From a checkpoint of a small mixture-of-experts model trained on Wikipedia: 9261 steps.
Below are experts of layer 3 (counted from 0) of a mixture-of-experts language model. Rows are named router (the router's row for the expert), gate (a neuron's input weights, with its number), up (a neuron's input weights, with its number) and show model dimensions 0-95. Each number is 500 + 25 x the weight over its row's rms, rounded and kept within 0 to 999. Numbers have three digits each.
After each expert's rows: a language model's description of what the expert responds to. This comes from a sample of Wikipedia text that the model never trained on.

# expert 51
router:506478471496523504548511486544500492467490496502457465523513441531508525459518468495504517519497504518446512518461534482490537476520460519476464516467480503511553464552527495515498537540488497482519495530517500529532498490438524477499519489446477516512485491493483518513510521474553455539
gate0:465501497488496458510565467515493428497502506504489487479496490529518491486536500555506520459567503556490498508526494468519506516500510493481483495480494504521466500502475495515485529514544502504456506489483487511529532513474503484487496480500477513479515472471502526538486483536476474516
up0:501489516499508454537553473506504478487501512525499513477506461531509461442508494536498491469527480565506477506540482509492513517503489503478495483493481502535524510521484491518463536548556504512458501489502502495524513535455503469468496477496492515482459493475513545551501506520508459505
gate1:539485500451435508497525486499497470513514524532473488484503491472510519518508524482500495500523486499473485493482515493510501443444488503467474500522474532507492462511518474532507517555496484490540544503485483528497492482494508535537457501476483490507505538579512500540488549475521522503
up1:454498500489477464523520469493501446508476533506511482490499461502462469551503519511535499476493468495509507467444511526505489485496508492519454481495494468491510487487518490534539506478491537536495523529524487543470493525488493525539500507515494467505459509534492478500528516502494507505
Slash separators in footballer career lists, like Team / Apps / (Gls), plus table words like Total, Best, Top.

# expert 12
router:483495438490489517521486485497474515474520507491468504557531465538484518533488454492450509544500543482454479542513534494500504449491474504527450507494486486554533485517474481517489523508498534513506485506487513531501483461430542473494511514491483477496479485564522532530516548475506466539
gate1:480516464527523510531513507508511505480527519464527522480511505514510479488489478518490480501543527454478421471544497538465508482478489466491510482501506469472500528495460505464485529553490484488505501498434500528518502461505525503502506531523528505492505492504527511498521493485541494516
up1:507494534472484497455508485482486486507472466531498483540503509489505546516525528495496497511460472541510550530458511486526478521506523525490514498494499522508502463506546504534515471447514501502473506512584498496477495510497475515491504474476450494504515550517477485491471504538470499463
gate2:466517476515518510486493486486580557507498495508515486513511476488494493464515495488455521495496504538476512536515482531539554496534530464452531520479513500507551500498503476570478490511504507516494507468498471520520522511524459525507507479494497518473516472456496512524510538571518493464
up2:464493519498476497526484528508444495525512500459499522470464509483495484532503510502530491521500529519507501490495580483492488541476526536507504509526472483518432501525490496466487496487510518499530521514521475506529483527465523508435499535500491477504486524522496498475497482478486484504
Sports words in results tables and club bios, such as League, Cup, FC, Team, Motorsport, Championship, and country codes like USA.

# expert 40
router:482504494529553529501523525514524527507500473473500509504515478511533529519512515520481538504433543456516469527448520454507455507496464532502502516513482451512536485541500492490507523479535484466470497508510499567540523525488517485486522511522457479492482507547500499473521550495515504546
gate3:506489489467486509515549456497496524496535484585491522457498542511492483486515465516494516489509504539479511525513447507484503495515492511503476451541448439505510503496485523507504511516508494486522523494490513470539532492495487479501482534494471496462498524463448496477504509511510522502
up3:489508486525521488510467531457507449490452509463483479546518483493510501485500522507513503526513512458525464479510525491551482504488531472482512531500536546494494501486504477514555462482483526538483488499524468518480469483467497481553506471495522517520496487506551475526496481466482473497
gate4:499511453514438507520508499524502520538503478477499507489483519510490469489508508517538500496463466492541501535464508478517489496484489503560452449524493523516471535484493548517509527523515518516473543535467478498496527542485523546453507492466483462538504503503510556526503529491493436470
up4:500489546497540483461491542482491467448475539524518482503515492519490512528521492507494487495529529525468501502528492527472513509555524510482546537459492490483508483502484458471508482466477489498545479476521518521489479456484452463528526510549538547448495471487497463466493484514508548520
Pipe characters and blank double spaces that separate table cells, especially empty cells in election results, station lists and register tables.

# expert 62
router:482507497486519489516510479512481500475464466477494444545505483527530502502539478511491502514476523477465454502507522490474477467505493569480512510438499492526518503501520439473483534479511495520500484513488446505505473486483515488513518559493493458459444454519500506492498559494541487558
gate0:508480485534506477502503481488524493494498491486459495511492539495498470521543539519450518410495468509488509514509544516438493476492482484459487476480479476529487494487496497470475525542510470460535496515495522473432494507502485465510470505500485501469481478457478493533507528467537491486
up0:515476470512520467514499507486499501477519504477488481491489542503483460500529549508457524430483457487495487525517552476451491491485499476480472501496475499495481508481491495460485508545511503501537473509505528453470494457485492473507467482499470500495465484441449476534505513474534496524
gate1:528489465515481498503497558500471543512473522483447531463511515555479490526486492524499478480430498455479484545483451547477483506507526505551511495504467526473525525507510521500495487528498535477467505503493492522492508508455537544504506532522525519452522506508528487490498489494526508511
up1:459514541465501509505512440510507467508520451521538459510496508460532481437506507466491466503577473552508517485484537453535522488489507509458484487470518525541474475492490499506515504489504485503521499496486483489519525491515481477477486470503480478538445488493497449489518529492495497470
Commas in lists, between clauses and inside numbers, as in households, fire codes, and 2,176.

# expert 47
router:466473483494502526539499484506511533480473513465472478515504487525505493537504520453468481476491504467489478514487506466470495521502501514492447480439498482532499480534476514448451504490530487496514460524484510506473475504458501510451484531509436495517451453501512541468494518502568484505
gate1:461457513517469525481489540472495524519457534513482448532511511510561517521514477508500488508488476471544509461488499489489486521509493514482481474515457527493489537478536523499502520504530465489503477541492504526495480517516522466489481521518541510497476497512498478480528506523483477472
up1:526495516501503491530566489509491501519530529500486519502485510463499499459460500489468511505554528534477487505480470515476509447466528510526543507557554459514495494527466522522457549503499498502515495466511495498516516501473478510528510499472520512469479499523509538514549479456542504492
gate2:564450499499487541526532500473523515494482480534528484491478481492522524462487516488466488465479517476496478454481501503493526476543494498537543519493528492501508451484516515541500468529563474527507483498511521480565529533520495498482460522496523492528464495483494486453502515475520484479
up2:513556476517485485533498480500484489477475501504477507481494497504427476520521490510537472513538489506484494522491513488484497458490523487492488511523460520474497511447453470459489539468487549531457511490511454472493506486500475528519488542471495493499505510511517497513479485502492517491
Closing pieces of multi-piece words, especially ing, ng, st, r, ist, ism, as in unleashing, analyst, scheduling, server, sculptor.

# expert 3
router:512450492516506535484523501531509518530487469490494497549496484498507508517521500475503514506490510471494465521506468477488476405508497527496504549498505476517503511525547489479467505470480464516473479509470456524535461460472515494480508525507454452497497496489518494507524490488493497502
gate1:513481527494478481468501535539505515571500501484479497479484483488542470472484493468500508508536481510480513512488493500489529485537474527491476513518483470531490508525482483489490518511475500508490477521454463516545515499459491502526535510514505505495463491522479503496481508518529530449
up1:493472526483505494502490559539480500554473497497487498488491479502529497480472488473515511503524481490469488550505492504464537500538471528469484536513518496521503508508478481494468525492487491507478515522462465496531505486455486542520536543506515527474453511496492500516484515523552532451
gate2:522499520494519534522490472468519497520494451476473518527514481536564508529530500514517494517499512508501518531559533470500517442530514484473466482517507500452493516479511526498504522550517496488482513474508515502517504452542495525516456511442485484525474513481513542496495441506490521538
up2:514502539500548512527501466527522471532493489487489500519533489538542541517535499509485526523502501541489540553548550489461498486511504498509461473530526493464481512482534493493540496516456499456482497481513515489514496497512507529489486478440480499503464480482531504497510456507474504558
Final word pieces ending in t or at, often closing names or nouns, such as Ort, Poblet, lifeboat, merchant.

# expert 0
router:511489492439506467479509435493474530446490481472474508529482492509531546493512449507470470521473511507472480538480527489466509468522502515478511518453515483491507484502497497475491545497522546493489482554486495560504490475490511477469526499498492494507496517497494510546549517511572478497
gate2:503535503424473534524496515493472484511510527489496495541505488494474501535492517515514479471491507481491513475526517466542531542526436471485452475463482451508491468522467544516527525512503476457525526470516485498515506472480525498495477504514532482472471515474532480527515483496471507511
up2:489505548434497548532485520498496476492515511506499508548508515488495506527503521502519470470528531506504499464530514469516519535526466474498465482470487466477526472500481545495549514534492485466526520491509507534504481493509566507496505519517515485457460501461501483516507493521472508497
gate3:485542508457534490544483528490506469467466526468469519544497505489496546519548455486506481456489525480491521534474537500497532496489497489516502464507510512501524511450488459504506510466454481512495537502538521543494527456523507525487506483453527507513505457435526478482483552515510503511
up3:510461510549473505449518463511485530536548466522552486459505507538507456468460529502495520534518483519516495482523463532486465512499495514471501520502476496496470498557516521489494487537523501489521461532457472462518500541472482505507511525558481485478491521558486517502514461502487512483
First fragments of words split into pieces, plus there, we, It; e.g. "we" in week, "spe" in spelled, "km" in km2.

# expert 9
router:492519457491515513531481450492516536462483417485481476546541478560506504500553507532479482503488457501499490504514534489504490467513462543522479534501473495515560503529500492499481538478508544496485475490502465513510508476462543471493492490468487488487504473552546541544547504503516484529
gate0:508504492481508456487526519516469505511520505487449468483557516506502530544525509551489454486465505501501535442511534543480526540502511497457490505540468498522503501500448488519493492500498529506458502549475476520537480449459523505490475509469480456489486473534515478491501500526497486489
up0:498501520504498535500505501466527504493483499505540544537452488508484461475484476442514553495551508504500449542476470467523457482504492527521512500443532476493481474483529507493519513501495465491528506456506524484489528539517463489507501505522533562506509529484470520496499471459470504500
gate1:475532480460454536515512451518487493524500479502474497495527472519513525455506461538481499472478542552522493462522544512505520520520438493522503512503458507494470552485481493526493517512519568530507486489467509505508516477526490513486525472513490498532501510452517510491494442517546493487
up1:466524471467476501488564442514535469515500496502508488500523526496499523465541460553476459466533524520506503508498505518492519535520485513491510476499528464479513529538466477520485525497507539480506510480481464497534527518543509482509505417502499465519494498489533523544493459499505539488
Nouns completing names of institutions, events and offices, such as Festival, College, election, president, and word endings like Hur-ricane, Dep-ression.

# expert 54
router:510465466495499488533513492512508503488486492509510483510550465499482567490480505518506501525470551492485491498463490470503490532537453553482468527494428506489509455526502474533489506471532490474487494496470446501520455527415489518462542534511460494524489490514481548499482513503536480498
gate1:503484478480538490537476540546504478522525532481523507560525507500467492505533486458490516526561486516506532531435527499525475511485491521499457488494495518529486521523506508505475472512533501483504482484480527512474500511456520487468511537547447488497471513449521499494486535446495518501
up1:490542508508468541555454495502487506492504494494493537514459499511509468484501493520500495479454507493520481516544513548464530512468505489478516510504507480493562544469512471471516505484487496518497474511522516503541463477555504524523466505455500514521477523535515495484500473487496532492
gate2:477512522533492530492484482486453514493519490537491492512498517494508498531511481482456495503492481456535464478512571490515468519517489512517503527491524520502510512537499495495485420492530526505533496514522513536498494528521500532543492496529482470489486446497473515496485462429533525502
up2:518484495461500460533505541481523488460492516473479506492505477521498505472487491530520506478514506534492535530492427488475533461492482469488509471511495480498497529473497528517539539530483449478480490509470476510522463467503490465475539505516496526491518522513501499496496517537459461489
Apostrophes in contractions and possessives like He's, it's, Fitzroy's, plus inner fragments of names such as Ball, nder, hi.

# expert 45
router:495460496530514473498486487545489517514466474448509533508546505554543538521514461505508496549479495486487498487477457507479485490543548533503484524468471435482499482511535487489470516451479488515428494530495494508531494497480516506509492520480479488508497457546484528540527471482533499482
gate0:490464503512493506531536485548512539512493462495477495482505433482521536487502526474493477535495497475517558517536518478516516526488530472515480524437514491462490470491480482506488505510494474534468448496530479478522466505517521505515429483531478525518490567507508496493518508481544509472
up0:510515479494499497463486492494471454524500552500508528525505552488503459512516482536495478477517513486482451489457519478494481457511498502507531488549476504560492512512531530485537497472519537457502545493504503504477546524479505498482531487485506445501525431486493487505472505538447506566
gate1:522498507484530509485527445511504498449458481479500496515512507501567516510526492496528472513467535487527499469524501498532513482497541456473496543493540487533474495424483505471454478528511461449495530530486484460496489538493489515505510516511515508523485519482476504549532496476486488532
up1:523503508562532533557514461535547460535476503488475447490461487491487529525552469490479491479531491511480509512513449546497526472458475471520524484505498537502488500523517509504543484511504473520514462489470520506509476517471511463532497527505512466494526515491504512543482472465476515487
Middle pieces of technical or foreign words, like chrom-ato-graphy, Poly-zo-a, Pun-ja-bi, often in biology, medicine and taxonomy.

# expert 15
router:508514500501498532513547471496484539471481471518495446490509507521500507484515462491497495487465498457483483507437521488481432480498502563521476520443508486535523467541507506490510516530498552459452489522493472518504460496503539490482505528501501454483473523485500491543495509478523487512
gate1:500480481465492568499481485487461503500507550503487482514551510481478467509524501436497471487473532474480458526504548488454479506499522512451491504510500453518482505542482514489483480481529489500501474487494493515478528509537548506525531486474470535473534472511490478517479531509491462497
up1:503486504480489545496500481475460508519518560519484466502540474467503470532539530457508464490478506506508450543530530471500464492479510488467489499502521477539511532525465510492461476461527508491517499484518511524476500480513541523517517496471496514484543472494511503527486541497502486482
gate2:496488476486529541517546491544468496510490465479525489508462457521433482521464480482487506468490510463529505495468518538489515473475489495532502526501555502538547480505506510552475480513508459531502520470513481491522459514492515517514489511479490469482504498502548460468500503508546483510
up2:500501497504527550519533492512499511477480465496504488521455473498432490510490493477521485449474483470529492492495508543491521478465533505529496538507546474553524485491508490544475495534473459556468505476512495495525475504501510497476506499474514501495477505495507465477513523505566455528
Conjunctions and relative words opening a clause, above all that after argues or said, plus when, where, because, between, which.

# expert 30
router:502475480497499520496501508528479541525544489508484502486476454511487491517547495505498486546454519493485473512503527489492472495558483537496530499473464473488479494496493470481469472477534475503523494508508508542505485473445505505493527497489469492481464497526503513505546487496535492494
gate0:503460514522527474466523524486507534560552500528557522550489508438498485492500486479480483496493503514489470496509520483560480502493562487452511477509501522503471469503506493508472490477560466483498523471512501508551507494497526489504479496510489458487545484459497532513474519484517491510
up0:513502482510534548512470449515485495506467482482472540489479507517534465505469488524530497499539521558523478507503500533515469486507488422501528493491542445506508478527481518492506551513475506500477513533518449450477471492500490525505473514530511534502500476475492466487513521495488472501
gate1:499508464540524493516522515494520515492492487495498495504491515504474494447446531487476477484523485455509479459487487493505506529522486507496515557462504513481499543535483479467485466513519501477479451540541489507498507466559450498479511473507527513536536468522543499523498451495520518461
up1:460488511497450489493482508527464489493527447543521533490491502477470547460441486503495474525515486492483477498518492451466494529510488475488500537474504541498519527548449532469512499495484520489469490523486502506496514484515525483480519493523518506473520527493500476494521476538533508486
Early syllables of proper names and foreign words, such as Ca, Vi, Const, mb, c in Nemec, and nic in Phoenician.